Weights of a small mixture-of-experts language model, trained from scratch on English Wikipedia.
Training: a variant of Muon for the experts, 578M tokens.
Below are experts of layer 4 (counted from 0) of a mixture-of-experts language model. Rows are named router (the router's row for the expert), gate (a neuron's input weights, with its number), up (a neuron's input weights, with its number), down (a neuron's output weights, with its number) and show model dimensions 0-127. Each number is 500 + 40 x the weight over its row's rms, rounded and kept within 0 to 999. Numbers have three digits each.
After each expert's rows: a language model's description of what the expert responds to; "gets" lists some tokens that make up at least twice as much of what it gets as of all text. This comes from a sample of Wikipedia text that the model never trained on. Tokens count by the router's weight.

# expert 15
router:460496543524475511514503429558522438576514532445492520496547610486459581441575515508557488539486495530512510552537501511541524532563520510520460558477454479505432543412463486487519496494545500526458528489461518470458524464504528473496440461477443515508475568561496487471535576489569507457512547557463471483494395508404513495461499502553469531521476481546514475481529439453433553534496
gate0:410435533522526539542567496465526430568552595498503465518500475523472533469493453501538539533479510517483526488482444507494551476556414490501454482424528551476436545461485464460488464475537518479446506496540510507469529441603547544501498449459523452519428530589494456468465481447508410555490441486444510461454512531455462465495487494485473487488442502558519508512462471506412506504527
up0:497438521466451489600543514502539585582477543483529490451494429505446501431457589454446553472520547509511552458535495492520481516470523426442519522506538479547477518490492529463547458451575449462523522547458497546524475497511595510502531527502469442498481564534528544568449520536460471517544509459513536564527516562479471466473453575424524522553499544512459533552487495514469507485467
down0:471409532478478511477508514577523530486480490425449524480548511533471495456558450410504513492508449469511534550513522406427493508484456537471505534478427453513447480576491537561501487476521440511562525529542479525523520509542533501484479528559548528534452541506506482472461537455424534544464419490473482498470460461447459424534470482487511508495512406522562423457569469513495536535565
gate1:537511526490548529509524522480482528468476507477437525560432544417482544527546460526506510549530445530450463532486533442513530490554536500459515576459468508496411530525485446488559491506496539466492536488550499471457543528440523487441492523554483518560532460549564513470498515488486506570559397524511408460509487485561520583510590479437481541525421523544525499405486490528490530494535
up1:456515501530480497546470477518459545453535458450490515552469534542585439513464485484438430498574496537535570504490536498537471499509481411517524493458518498442568528524511538523504545489515485484492557475474492558436550551456579486521551484478491527434525498568509574516554508496520512559512547581509494473577483483457508480544518455496512495540472466502406439447487508484448442562399
down1:482487507534429510549451579570500419438458444414471519532466576495537455515531481523561457482507531504490482484451472463523565530514512573523469447506484479510450517502622518512485578439487505444534455442523565497482471481543506498463481472503509475527501533462499459521512517464483516522519548505467523523494552476493588495478494570406510524577455512472553528435536524430477471520549
gate2:494565491526448414553474519531433410492562504455496519514480511499531514535460514466564490441432515497478448570468574566468447480433533547573532538516513473447500475461452523524548407550494474563469542488484471513469496437487506512549548428482438497498380542502523497465514535478505472516470532509526513472479501480429482475515504489525524490427487507500502504546531425587475522531527
up2:493503452532444456384454529432525536474452453435521478534429491481482479498418498513475506523536530545497534524488502522474534497513528463537489553460477530393533502484476483555487424457468496540498549548477541504524426490434490522506535543468553428547493519445490554488466541506488531480445568468473505475520549534481424522465487467496532452528518462500513571506483482614448438510435
down2:502495475516507500475469514469495441571539535489504435483515517455502514525516557520429500513459489542526462405577525509428517476487520498436540522463419510482433443545575520475515527503481527455593499512450507538536457465478495504485425624532604522551446501508505505488477456459520515551487458505495490519419486571487470507538491505457534499514509533436424520481487506434475522417469
gate3:542520510529530482516487505583459527520513518472489453479565486531532462582468472475510572456492538548529428470491526480566490577526519522497409443544510481531556477542498499540440561515608486439467523488395496466474520481498563542437522522555442519519498490533515517459494540565508538431450506530490528497501487447511526502556472541487530505549438401477504505479516516444473502529415
up3:511491448490483487530446460488476524516496546544528467445514478563504475506471583539386559483429525472556538460555446498422505474508527521550551505497513481479525395546510501480494478529497497475543524537547477500389507470402548528434581533473529550513572537556520492478472457473479466521490504449499459517509547477471453474586519485476521478497525478511483585519483504461515468545431
down3:487489467457470555528499495465510501442431492551571490418545454454569482532479478511559469507471495569555529511441470486436468549479461498511520573567549499558497452432494555446505460473525478444535514539572515539546538482483486509512572503479571501535516525488482431525470504515517522502551461561475475506508499503534536488451494429464424520589537461484466567482526431502545472460416
gate4:495538570503457504488486514552482561599511562519532452446513520470506493539548469491537536477510524500506535521486472543577528554544421432486509575487489492467546519450505433527542472541541439565495578535566552454486453504494495533475485454494501542448509488484427510447519506466505541564504557445452494539491522542431461499488471425500441541494559481476465476516480489552445405559523
up4:551591501535446502460464467438485527551541545520489495557560461529497466466533451551524497499548576399536509537521489475533539556526505501530459466411511518528495413496392492509535423464464474490515426501547532424490437578546515530492534574458499575462490502460518473559538467476462489564464518486488496492460526542525445473539490492522478524524489509519522514516537440492482542553496
down4:504555470502517543459508521448555518485463493446488593472558523469536488495491452557518624481522455445517518467476535461531544495517533465519492530454558484457491447506487505582511541501449436518541532549496504482549471544419451535468432430529542497438477517547512515488499550475512496503511580463450556488523581543490490509414445575544510500505485535463515526535497467428506557565500
Description: The opening fragment of a lowercase word after an adjective or article, e.g. ch-aired, reg-ions, g-ain, ac-id.
gets: " c", " f", " g", " p", " r", " b"

# expert 31
router:511476499442404528468497518496517472508456455484458495468545489505492520443547466518504420511487441511512528510504459507500484576519512567588442545405478474525474491478493495471522489522523425512499515419490537460452485420424523469497498426505457478552464533578447415427526517559480525475515493537418491473461507547409517486483516454565459477502490458477484500449567460504516477500568
gate0:549540521498425415523482510486528562526512485509469571449525463555545457511495497503567453444470491496471499528440502456459504420539459491521443518533537479571504485504524524451519475504541493461523560475561539485520469521464529583459457468506541475573538560556490451535445428433564478567512516479508530508521548506550555462505568444466525482564484499492501501515522447529483608475564
up0:575472409522503500447482486530530542450421496520448458413463486567516461562454489557490544534518493548542482490492530554423521513476452501512515500471545548580516466501516521417507559494464518469457525395534484477560434480525493454535506497479429483451440485499507576466565495535510496491534497516436495536574563485466434460474511493447524487530486535532538544503473524505539463535557
down0:532523520545474515510442477490498548466458540536565521541561471449467466544462520450522546530567490518476548499437505559464477454527501601480456475455549505520444535483518478516499579561481480480577450575629489475500477511482492498471488521484559519542552411515516532467540469550467565488491506436487476395431545506522536535544519460504521472450448449500484535527513510526529525512491
gate1:560450501535533505449545518524507568424496430465486477480540477450611489475516508471501521479493483506508530539462477468544498453488584524528542484519459530476486580446434482563524471529501516504490516552587544530490466511516480414483425501496475498510562496565517499481451525560515512507518511503509531527509513520499580487488563581461580496449454491560491424484491480610532444522443
up1:506477542472462496464501518468499523568526491418483475512487537414509540515537439490480466489499534538556492535482563505478419428486506543502465532459584429462546423503519536480522472568531463449511466454518561488515496486555512497514572487503498482469465555379491473440524486481553420450518493501542530551459506431532440472536545453484517556492572504540573498520509545431508492535483
down1:533504462480479536494449495521537467524542531385559465506501592447504545575571453562517482480467493520581461488604502489501546509491539520478505490574474573486539544566411495505499519505506486521550508511508494538486466468492517516523468552471502544502558495513385475529473598477553458460459464490444455490505506533583487508463515499523523483524441515502498521568461532504459504567533
gate2:536482531509459487535546514518511501482551490508486516418631535538534490512566531470529469517466477503557529519465546487460494451554451481623451486534536486523531488567460463536496512430492563510531500580552492527475540403506512385456521540472521453522573452493481480556501514512469527535544531425429532551496500497536491533561504429525451527500503499539458484513472534490502480490508
up2:603481473521475479466521526497482472464476516520522566476554497435499630504539488524438578482461511519572518454556500486457522525550472537472520506546480492457485486499480563454517474563495546543518506460532537533505557474508464447531415494561513499529496520521571543453529545549438472470475514546497485478558478446486448454508595443448508433566528486494548516529505537548515424513471
down2:567546481550480483479461498530496536514552532528437444512596495551507484441467445518512532586526529535515440487495473470512483461489452444442462491552427463522487518533476454507525497483519532547498439524503513447483526467569553396507533450407467484521478544561530526496481482520503499553533525522599437502531584492512534595537518529536476474467430436501489494514548486515544467506477
gate3:481461521534506527460465495460519539535471530481451430484493413519395505517560485528457469464443549404455429535505502475478471467523526563506440552442469427516499497504469537422550479520532511485528530450530455445507444443443539495526446487449498506507505508495470515569416545513526509460503498511520564507530451407456427549536511505489519546530553460520537416532489525496506525476546
up3:611416485518454543478522459533595505506550490464543507490574515515419480506449552522484451531506466471539507553483532537445533492486500472456520489455509518438509501479497473482536440524453490524447448531503515622423532535477485552553556512501503523500507533482408530503482529485489501519516486515563489511510528523546483448513428427510591548560445554457458490524489520486486508416486
down3:514491524525430544558434472525479549490510488423471506456500500451502517454551552450484463513499532439437547539513533476438485429555517529559496464478500501464602515482561605510471418490539521411513525528493441554499527482519454484537533510524510473467482478441506420424457484508497474501501505494557508475511479439488416536518539526498426393455508472524481535483475526528476459507538
gate4:491466449506471585518545467475577450402496516505533448461455537510423537431512448429482468399513492457482511508529410512432574510424492510566497480490552495487427557487497546511509498467486537445533443459545504495496466495479463460486506440439483541498448457505543480501460548523508492446451538497473514454467518545493573465487501516465513512518476456453489445497480458440531533535429
up4:473468526476482541529522540439471548485489499519514471561453493594465469508588475492541480475492505484510558526517507522457493536483454533452463474525469518457393505500542437557465454461518547550545476453562445452454526554429567455502454534556510463465442527535464553571423451439520482502546482551589497499458498455505487458480472437555531531524497544430504466518556498523519501476501
down4:479485531504505482511484508494499473522521515562576470493460526487527494495500471506508493563502492534518464529542628495608451550585589447463487510514544475483457411472472501500489534474526532509462532506541482413535557503568435461452586455457531536538464477567461552438496562553476530451539514544496557491476484569516470458513478541506494472491481478506419506527520550491449542492455
Description: Standalone space tokens after a pipe, comma or colon, placed just before a number, sign or currency symbol in tables and lists.
gets: " ", " −", " $", " +", "+", " ±"

# expert 27
router:501471488478430456541522522535488428513544411518476493496535528576479530438525474519544518518480452528520478549522445488549530517529516470537515525479431465510520498493466525465505471421493418497453428455487477532497489448464561449493508501494489540519463508513470468475469485507543475442546548458489549512492470539440486447457598453530438436494514451495481509437558414448492469634547
gate2:532445562475411519543536480495492462514506518525509520486535503450548574447536494452501516463494468565519561468549491482460510465555450447528549489529481501472543540450485521545526521470456476485428437490473534489560600521487481510578413457451475561502492537525488503532556470448497518478540490525538451568482410514525521471595539464495538426496527502512531543463546466451520411500509
up2:487634469562489487458487494528437510460539495479460455542507432511502481471464509469416500423597525548481473451557505547582554482524468483536489515498516494455456418600524508521536559502483494517509446477463564555470496535488529515580524514554492470547525562518477479480525569556590529502429515556477508536454500474477528513509549503548511463489504526467526498480485513551520474512453
down2:527414513449490512462534531531470472574552523487487478435477504503521507539514503496467490528551452491483424460494549523504533506496528516554542446518454565514464479539522468494441628528464490443411503509505446558485407421488518514520567533473543460549498489463439477570503558556483535488550461459511480479511536484441527559474486471436476544513553525502447509531422494444529479466542
gate3:453508516464577566530566522533505518493534416422509425444515567530587530450516543460504462529573526460516543486514474489514490526578506484508443511495519495456484435578514474400528496498471539529491500509498516486524432466552528567586529510437510465482522506445531487554454540488559530420534530503389521561498463511463503483535481493483465505459483504491539525535476516498514539526559
up3:486453525486559500555576487524504466495504482448500445507497511498542555489431564533518489499468492561574501481480491346534497524496492417593524481578523464532423447523536483516422454468501493506593505512563515472503479524538482441487520490510530489470494584474540462469479566403523572476520501507500477501451521492464505504548495516501559468443476510459495516467524557446545483481509
down3:472472475506535524496530465506466498579519527441536457516506512501481492527453525468452456416498396557550473545433560558436470592523483419504565506531500554587471505440434475495475522508597448556549498487455534472539486552531514489490477504505555549468530542532500524525478499524551490523476508482567471529469504590555473505442540547461510485508507475485461455554563443498542503499502
gate4:535492453505511485564535519518511488518429537487517481411463500555483549479512520510562489550506475490478504550528443538517473535520467485548538459451520482453540543514521503498520438447600502472500462479443506488476548453529606543512556493489488575493404511557584514492457463445542530534466453500455427471521465496414484504547495541511496448383523494416510472526513516494529465533475
up4:533545541530427485532567591430596493555498466523528561463501485509469484475528569463436500477516482468503525518481504439542429527476470466522481446529465444442445542374466491496494493492517492466477497461467504459477493505531508527600561507506490439556484532531501506558508552432510520483513525494436493578541520505536467452491503509479441518428511514490529458458566469440510470468435
down4:493457475561500542525542568456542468492546445444550500532518415499483557490455508505511532529529529478443547495467485430503478474471528537547551465454469537529497523532509548464539482507546481431533456494441486542577561495577440514529501459501573540446442599471554479465419512513496525538465491481481450512453515492482474454511450505481502468541481507503492420493522601442534445435532
gate5:487510496477482528506497468518456468460521586431511519487492493481407523501503463482401546504467441535458487411556549535557575476521555510476505562524505427500492486487502463521448539530559521464600502483516409467476551497510578508529511549481559529538461557479479492415483475528545459486593488470520480493510394461515500526465535434479536489450527497494505453483486466486551510500536
up5:432507466510453493567492570472476499471500504498551530492477521513524541497485515497438479510480511402477482479461497522404521523457443417469510526506510544550449450458465502470520492488486505469468472456452419445516493465488488444498453502538512520458479534461533517484512420555509512529555441508466492505463520502531564521644563505477412547513492484543507524420507549452529414521576
down5:562519468495449515537492440547480466497476447481580500444508499464569493470514476495582477479577497504487490581471477533446491436499546469492475488462452498444509531476547424546478478536451515521505442491541536424485445580561467467549487533505480528517431470457441538551611495573489502499533486542493510493523510501503528517449515511488532538491517520531567459416527463577482551459430
gate6:448422504495465462485549562492518505492514537489468399565505560555528540457453546502502547456449417385517466528468416513483463510562520505513506459477456525512552519515523470520482454426494514501398436559536512560572473475547435469523528487513513468528467523618474467509498538531496495546519550482461482500516481504498491530540548433487465531503466528521440466494518452549492485493487
up6:486468460518461546507549483504425517509526459506489600572525511527538486483405508502490499507464540529499525477575464489544572481523597539488497513460544454543457502409511507486457495453549527461487484501529433412504480502460458474534495479513501486492497441554514499538428515521442442530455501511582503523552469542512560571522514551493468482527452498503557555560441502470523572410507
down6:529477459398487482471499526454480505503544510455415483495505499443569496439496457467481467573507495458569525567531502510471474425468506486516499491443481511452555466454449584485517530471494435481478540543519455476484523508573535467489504590469551502567466550503510532481468542570514526485501498559511527415459495565508439514491425499455484473483498384434514447514475500491497549489552
Description: Past participles after was/is and the prepositions that follow, e.g. was written by, is known as, was found to.
gets: " in", " to", ":", " –", " —", " for"

# expert 6
router:449462479502452481483538498521523399481467435454497495476547578531499494478531476539503426545491451545513500513479482478521495520497564510568504528496417499509431549502454448438540482470555442518491461504543465501478498430525522431400512454507469503570586530552512404462466492542492524481500500534453539513436465520513488489459516455543454460515484402462445480430535526509499482562519
gate0:462485553502462468433497484423445495557535555524484492556485468515488537527584580545536475514479544544465544506474515476453597517463432486478465453483547559521432497445474442570484518480508527556448539500560510514482547553523446556535482471371465516471524495441429515467443538512471497528528475470517547487454465523488519488494545511536472570495473470552443444474515508519503481511553
up0:509541489468543508586470488518483508494516500516552473475503494539489531502574491514416548527480484490484479554517492551494431476514576503472534555515493463518520511523488438507473518568552427498488490566431553547443510520493468544532546481567447494496466434499472518508520518527481359489467461421471448521525536462464513528402519545519520407441561443513533485509516488406507535529499
down0:543512480478529501524501501467466489527467498397466524474481511534436474451530447537473456504564464499548540482550448458513485479479467530418451512545523441479475492519455497486477479494462500531507523513501515419497520510425529527482411469445417499557556421482507527490595509479547460522545563511547529442502501410488565472591450450517542458542577488488491507551489492517511429530451
gate1:548482527466455464510537496472491368507582468478494454522447426523516483523462535523502554483541489467490523540462474488446415405493554493504458502476485553582502449514494496403492430511532579494525458448530497476493561467510533468531496515487549491451596483538502446559467501478499529452471488521555502486554505546479463488453489463508552530515427470504478512465449432517438494471454
up1:462423474470486549508472513507470447539538495468541490461484460597500470454529523522561507487527548467479462491451575569473496544479513494475462446559513530547453501558568481598537515518481490481555500460546557480517471428551474501482525502465457495530505490526422560592431507474564481472449501522507489508466354426501515459542531523503465484549501515467485502500481520490564510450502
down1:587521457443550470558562548531517559461456434524508472512539564545557428484501472438537500436502488507524460376514513513452515470517535524499477511559466508523502506490512521490475534468508503546529502576523492433502501503458520516475516458477487445506508468462506571481429505538526547571461567554521543494425561470486561518498549513596536492518493558445512532576490488450549467481476
gate2:482486550537451525481498515425519536516487407551494473475509474468466430528497471503493444408535448487513488530406501501560500503457486576497480483494363449506518515492525431474525481446489531520472512449618487433515506518511510543498484510489461525540544423524477516516448495465583519494489487467536422526480457512517539590509499515469546477542527406469477441492514495501531540478517
up2:502542435490493523537532571488485478467560519460455458480453505444486483465509524513512554506466539448594507498451557482471530497487534515512522530555503454458525520463539558450468479470495471533546476490448440493598536458521594568448472470448468498483499498524451434533489536545485585606582519454449509467551568479459502549489517533513469515523498516536478585514496428554507467484499
down2:471458546542389521533527499502497584544512476505488480506485452484463446524541546513507510465491494496472492449489405455528393467497566439522571543534504496502557484536496535582455426547515464502514519466531448491541535498507503460519527434523520435497458509487476502582447467590496481494491497455478525407517502445540498506574490502487456464540468514515504453517447542478553412454493
gate3:493492475483429487472546477503538503543460447489556564538516496434520472521470491567535548569485451532453526422459502521492555538477542482507553485523518513548544522471482582520483471509489518397479551542524456541435533443573539444556553480490436564499550495503481505497488551511484547462525475471465496491465556555504429478539559406548438571492555434509469556491469509478477495506487
up3:486502473546451479521524572419535525511495493508490526531486534530553482521592483475543557478492483539496529494501517505491539543575425498530526524581457461502504553479461463562477541608461496490484395471465474505510544531547531472544460516469491525475563546543404514607510520450502557532500488567482521481482516532456505502578499456552507543418451530506487510493478580534530544489501
down3:522519522509462481482478465521460464455393474467574543491465551529516506481498568502532495524623472522473525456422465427409506468508453500494495472529490492543475452525562481476550471539504552430480523514493519407517523520498483568456466513558481500536463529501431564518494570475423506607497498518482518474572445479439489512477510466513467441523521488519472490529509478520594499493530
gate4:472458549484433539483535501565479447528519493473524456501478527433587532502465493604561478526507515455462450455516478411509491492447525511525450613494436538478527528534478472465565481500443494471497495480499558508450520411547497500414478530477462540539482519492455494478489441545517498436515527489529617467509555553500441521473496488517496498489445475490486508484559515528489466430428
up4:472428434518468483466506364490471490457460552511415479514499503483487525538548499447447489505430488524509519538518449505494496471477545468507496509508506487486492509449511418537462523478516541477503451439530476545534435522417472528537510447529521429542460517488485529517494424478454504504477564435450453525456453515469561515568507522519515452514523587572470579481448444510464570544467
down4:541489421479485415467518455503438521530524512514450461492485457516452527505619436444458504472492524515501500470490527513512545611545509499534478429502520568580504453454537534490505457481497515511488485572521448507526531466459532428506535536441514516451532543448477537527446479468500534538488528480453443482491441467481523518540544472498496452495442427411480488462527444499460588561514
Description: Opening quotation marks, blank spaces, brackets and dashes starting quoted passages or empty table cells, such as "For example, [ and --.
gets: " \"", " ", " (", " —", ")", "\""

# expert 61
router:539510531517419456496522557556522430495497450460534477489554506503474580425515499565519510536495481496522499533471493570479478524483474595530529546430437460507446516510512465444514526529565484528481494511481483509450523446504538477468512494466450521563555480570469454425525457497513563460524555584417529508460459480439512459466538515538472538506455499456430457485553447481462564502567
gate0:441542479543568465528538573484400482434484554504473483459529475529539540551532522536497405484523470463488479454504533510480514504523574543545482502516457487492503450491496523544520467434548520470491521449498487502427498490500500530476496581497546491477434520546583522457593543574497527438559441526497456488506497453478569545506524511552454617564554527496503546495481484501498535456484
up0:553565469474518467523527423508469473470531520468502514509467564501489499565550504504507512479432553479479479552496437568415476494485542508562466528490486489494484546505480398522519508439575449566514470471430483475501556482505560502512595501520547499536483565441603517522444424502552522509532536532537491519544544524487507525522464512582535517476482477443580421512492534531515454519488
down0:428467445442529447527503488577508483440513456523469473553488521540539510542508567472490527454498459500503477437463526461439506503503545509515446461574503454532466465477449481447522477558524475522531466495446497510476572412543472522524550516567513530443521470532481426526526533448547463530440511489459526441498405426556472469489499504376506540448496514513536500460449497541470525456533
gate1:533523479511558534466549453499534442436538480490487520465547462554537459494484517567515508437496500471461493500520531462485458540558500557520452502486512431548497562490595484520548581522478492531479512447502495469406548504538514523521557391452507498484492565599515532475525514483488583383492478549439527449454533507533473509489442512509505580511450491514528488465512435514506543509484
up1:478541499505542503509521490515485412551506503460490386538464519503500464591513485472485481527464471483499503460558498474470539374529483466472468455475560545513509458456471484459454581489517483520424486537448521489467488490475495458502511481460461575531496508414461511461478480523555559487542475522486560483561478462503504449529493562497572463566576470499495473446529564587463530440472
down1:455562444485480563468519521527510499486466497462507528492614541498506495502455512498485475499478507475514495512506450433544489487475533477478554483558510507436532516501506543544385480457520469521465540531501496512516543502516460520515464578527557482543516466470354484508544536466522551516582446473510527465445559518549507538489576519435499485411443528547512401482515510580485528496530
gate2:506503576539537559487562542524574460571462492494468528473507456487534554515530507527485483412552521493488535517517476516459485503537487503548534531514515494509495515434485527451438479519462472526493525432556521450511483435494507472544453596461539536542448513515438493443497486478505544521524438510445518592480518571557525541525507471382483506532537524412501488406469517489481506435569
up2:521560473496490465513535510493488482429516530598499532502411502511484521490526468546535414482406525490523537490428480501521526418518478472459483486503482508550472534446449496541501516529530464493455444466503541471480523437501425469528509459575496516455460460464484513496551482570514524563524461490441476394485520506478484542456468401456568449565483526518603500446536500479461485495479
down2:592454480546552475509428464451502560553489531497533518391472491548492559504483446601474471535508522451473467517543459479456463539447472494464483513508508536491485551481485533427466454449471511472519462467420546475463516474564494514557547499504501543429459549518421491456454433540511477538555549528504489600523470550443498499473496483561516516502503527499468484501475487546450529532574
gate3:466451486516390542521508477524540565507475507503523473503470517520476490551443565463506507495553500513472498503558472497559538562500500511406519545454556376485402474475522522536476504511494472441499422541438518462549529515510476519448539540563540376511516544495516428451541441518484435493505493457470520498530534466533500474523542469483510600490489503544501475490506551507469500555495
up3:509513526512492471512483513540516519440486470510495441520489505482526524534502479547569542445511489468547482546522551503572468490424510498499507443503504552420513520463527494507604535519516524507428457500609488436496440527442474519498447524508468547457501528470418440501447547532538470477529468524526508441471610500549528510571482467473525493560503498486509586572510593544482508417485
down3:483506438583485474530514463502479499592480471500504480463457475469544465514495459542413479491506479543518492535418501497507541499453520465487483468469530472484528444509581466489522472498553587560524535521506399497445480527445473518513473447560550538515582513498511526529467451564457458545509435485522477496487512515531522523497546494493554513566615517465496587465464402519542514555467
gate4:583526584537487535514566602478463486545499411514513477446508514473449540499481557529551569534495525469573532440498500523487512494473495588515477580533464480403562431557430454515471525442499480562486456517528428468556493461492496508475512463473510548443506451539487479550549514538498476496534523512547560481491552532479464477468443489495469555495540545530496478474531468558461511475500
up4:417529483531526482560462529529439541606488491495552466475507517485502501492438513468481499477527532543521608511503540513478396488549467521553446538533510550470459501544504520513519554522450522478508496462559479525531460533435508459520382554512501499510450422554505412517491464536463429496524518494533504455509507538456549443485462541547472573512490523477439472468550464574514483493524
down4:556467538460484581524501468474505495402515482516518488530528577471423508505509513447557501510534512478517488525550549452453432512485543526546488524542494486433521485556535520555472542576534497460490523419537554540529522604487497565493524464481598482538450452499491518505465487521487482545532541508436548509504482564443460520484520466529535516531569518540612473472533523564466506559510
Description: Short first pieces of a word or number after a space or article, such as t(ear), s(olution), n(aval), leading digits, non-Latin bytes.
gets: "1", "2", "0", "3", " t", " w"

# expert 7
router:448435526453483428482456508486488459601534435461527480482531472515503542506527428541507502584495489494569517491542491548498520496514535556510517491473427516505469497421414453457506467512520511562448516465411500434450484465455574474492503466522439543574539484530492513505514536574542488471503501505480505570478483481475510415459554468556476483528477491436513573480531445448461552495548
gate0:450500394505477521470497510493511463498457479524532517490537460482506435551485438487556470478484469516476531516524454560504533580475480495502526502555463486523422498507538558507516446492504477492464416474528447440512541535525528511570489451518510444546562439488524567409547542445549508485509552579555495433535517510540533488515529471460519539513418472449470485507553501572506558444406
up0:472488472542482427527483534591461479507551465508454510454501484444499442567500453491442545475503478542473460584489477469449491512559547523488501586564492512443508445580525447465501567507544531529442500497539490418443523539509534548537554508471526513546562475521453535455530525501494496565446537498501524507532463456531491536494512507480567510542500431554473452429523537523602535458472
down0:512489402508495524427532498469478535485549487488484480519531513497474472495488539445560529545534499555504518474544448440529545545456570467475481498529444495473499481540544495533415526482465434453429501561480496423567539464479547492504442510528629431474504526509531431494495527477511560559518523470508525541578544550496496514539452465533535529556495420532444521464540446545546492504518
gate1:417490532498464489531484448461473511468459450408505481528541518475509481441458538521441468507496517501436468561533497518519471489490501593529521448454476512524501502503524492470521542515533521530495571491494495549525378545526617470473509526424481516497453466512447559534473420498452480544501567502426572469506494517506529511499540489553497471558576546412529532483521469461575508478520
up1:479540542509496480479477525492523489508484515516474507387583568534420534528459466519459499549466566444493475490460459552467537449488495523553468510494547472516461497529548564527470513479510475457514501536579508440480559467559510577518509505503442452511539498503431505450515403475530477411469466532576491487536479533508512459474522445526464449516524479454465511614476490435494586514478
down1:546590505499484559536529517490523495518450488517517496508482511491471457483502432585528467479503512489448441456518556478512488501473469510457531511500451524484467502532420490470531466468426541498545542507391501548470501517438495539443493522496519543472544516414520462478436512568513544402530532439542398489458413456466496498492389512479490510526409499479497505579510518468507536502492
gate2:497559537505518489548449467484470495480491534499477537504521534511504513489508457534510576484528472575535505507440464499433523470466404475516574472494475480435538429507464492457555491492499502509460497522487573533539464431429514471484534554638560523512475499459451505521501483511519496489520516481485484473501548613425512564439426438484526440499410527435537516540489527509478497524559
up2:461584508495444557547505556446521475522606496516501543554539520530514533511493478587497430527442511497462531525548509535461476469496489455522531434508446587540481452469521486444423588501507562531584498514481488505542539531578499469502467547514482433467465504434460481506547489478409552421497529494473515474510524538472435483409526471514502460523520514539495498481528464501520555494494
down2:481527547488435463501517498498503600549515498464487413526494509517497547524459553582545499508521499517508530506452437489517581483505515515552531506461504577454495530510522503536582462511460485493408468436510565475460550503586461511476503560464545459436494554547436587447497482513534501506488463533501542518472511574515487472455525539421604499513500493573466485482525546455551490492496
gate3:562499536522489503474564550522512510536525455517492540413412571527521528493516498407629554484553440529517482439492517494512551453542488524542549529378483509530474573581546442499466517468465549512500477548515521479487511471556465529544520504509514450529470495506472460559461519449508419529510524514484508523438507501471541447524532494596447499521454486535524462540517483496493492498472
up3:474489630462512516526492480532445414468440469496503545493473517447452510518529456512451466519504533446492531549525495512543552526569530537489471494507479483498519529560459536558490469551525428538519493535427458546553476549469482536430477486464490487563494440500456573454471469512474464500499447427525512510531444514471508496523528529441429468459520430486602522507528471424522573533536
down3:494441547463510480462522547491515447501449546539495553488497558559544517439531508515440474506436523458447490526525429453545532538423511477467524568564529503462489458544478491509500493578541458478520480488493426526550528494477528455453513561438551484533503455483483534458512520438554518462496450581486499480471521490508466554494497552448456555566482501562570485539461523447574407436506
gate4:478484504449516479623499518500523556600505514458511522500537506499462472506489455479480584505516519459431539516536516507473559539564549518469503560486515482492519492402524485618567468520484521487518456532524520460479487552504464513509516454471494519447430540510497516481539567506581516452580509482463484556464507469450504502555459459501561585436429490529489497546512570515491470540453
up4:548545552490559457477503474529583443521510553504509508502446515489511483502481540487510583477530518462494519504544527526495512522501470478437498485448513437517535506503469441525582535507483529449509426466469479533492456466493515488494510479486460551502520537475549490533468506517525467560583526584456437552540361433505588562548604474499501496486526437469496504447460526479480426557522
down4:526528505534520530504522452500426496536507529453466527531480455512481544632560519521406542455436511458477473492444510503488488519524498491579513495440454569467560516516466517522529454461505539486479463462464490547486505529524498523468551475538460485539514498475500563559503545522542525463467413455495514495431588545507448463521451470532497443478455562516526624525481489491559496474575
Description: Plural suffixes and plural nouns or pronouns in prose and headings, such as -s, -ions, -ers, people, students, ourselves.
gets: "s", "es", "ers", "ies", "ions", "ts"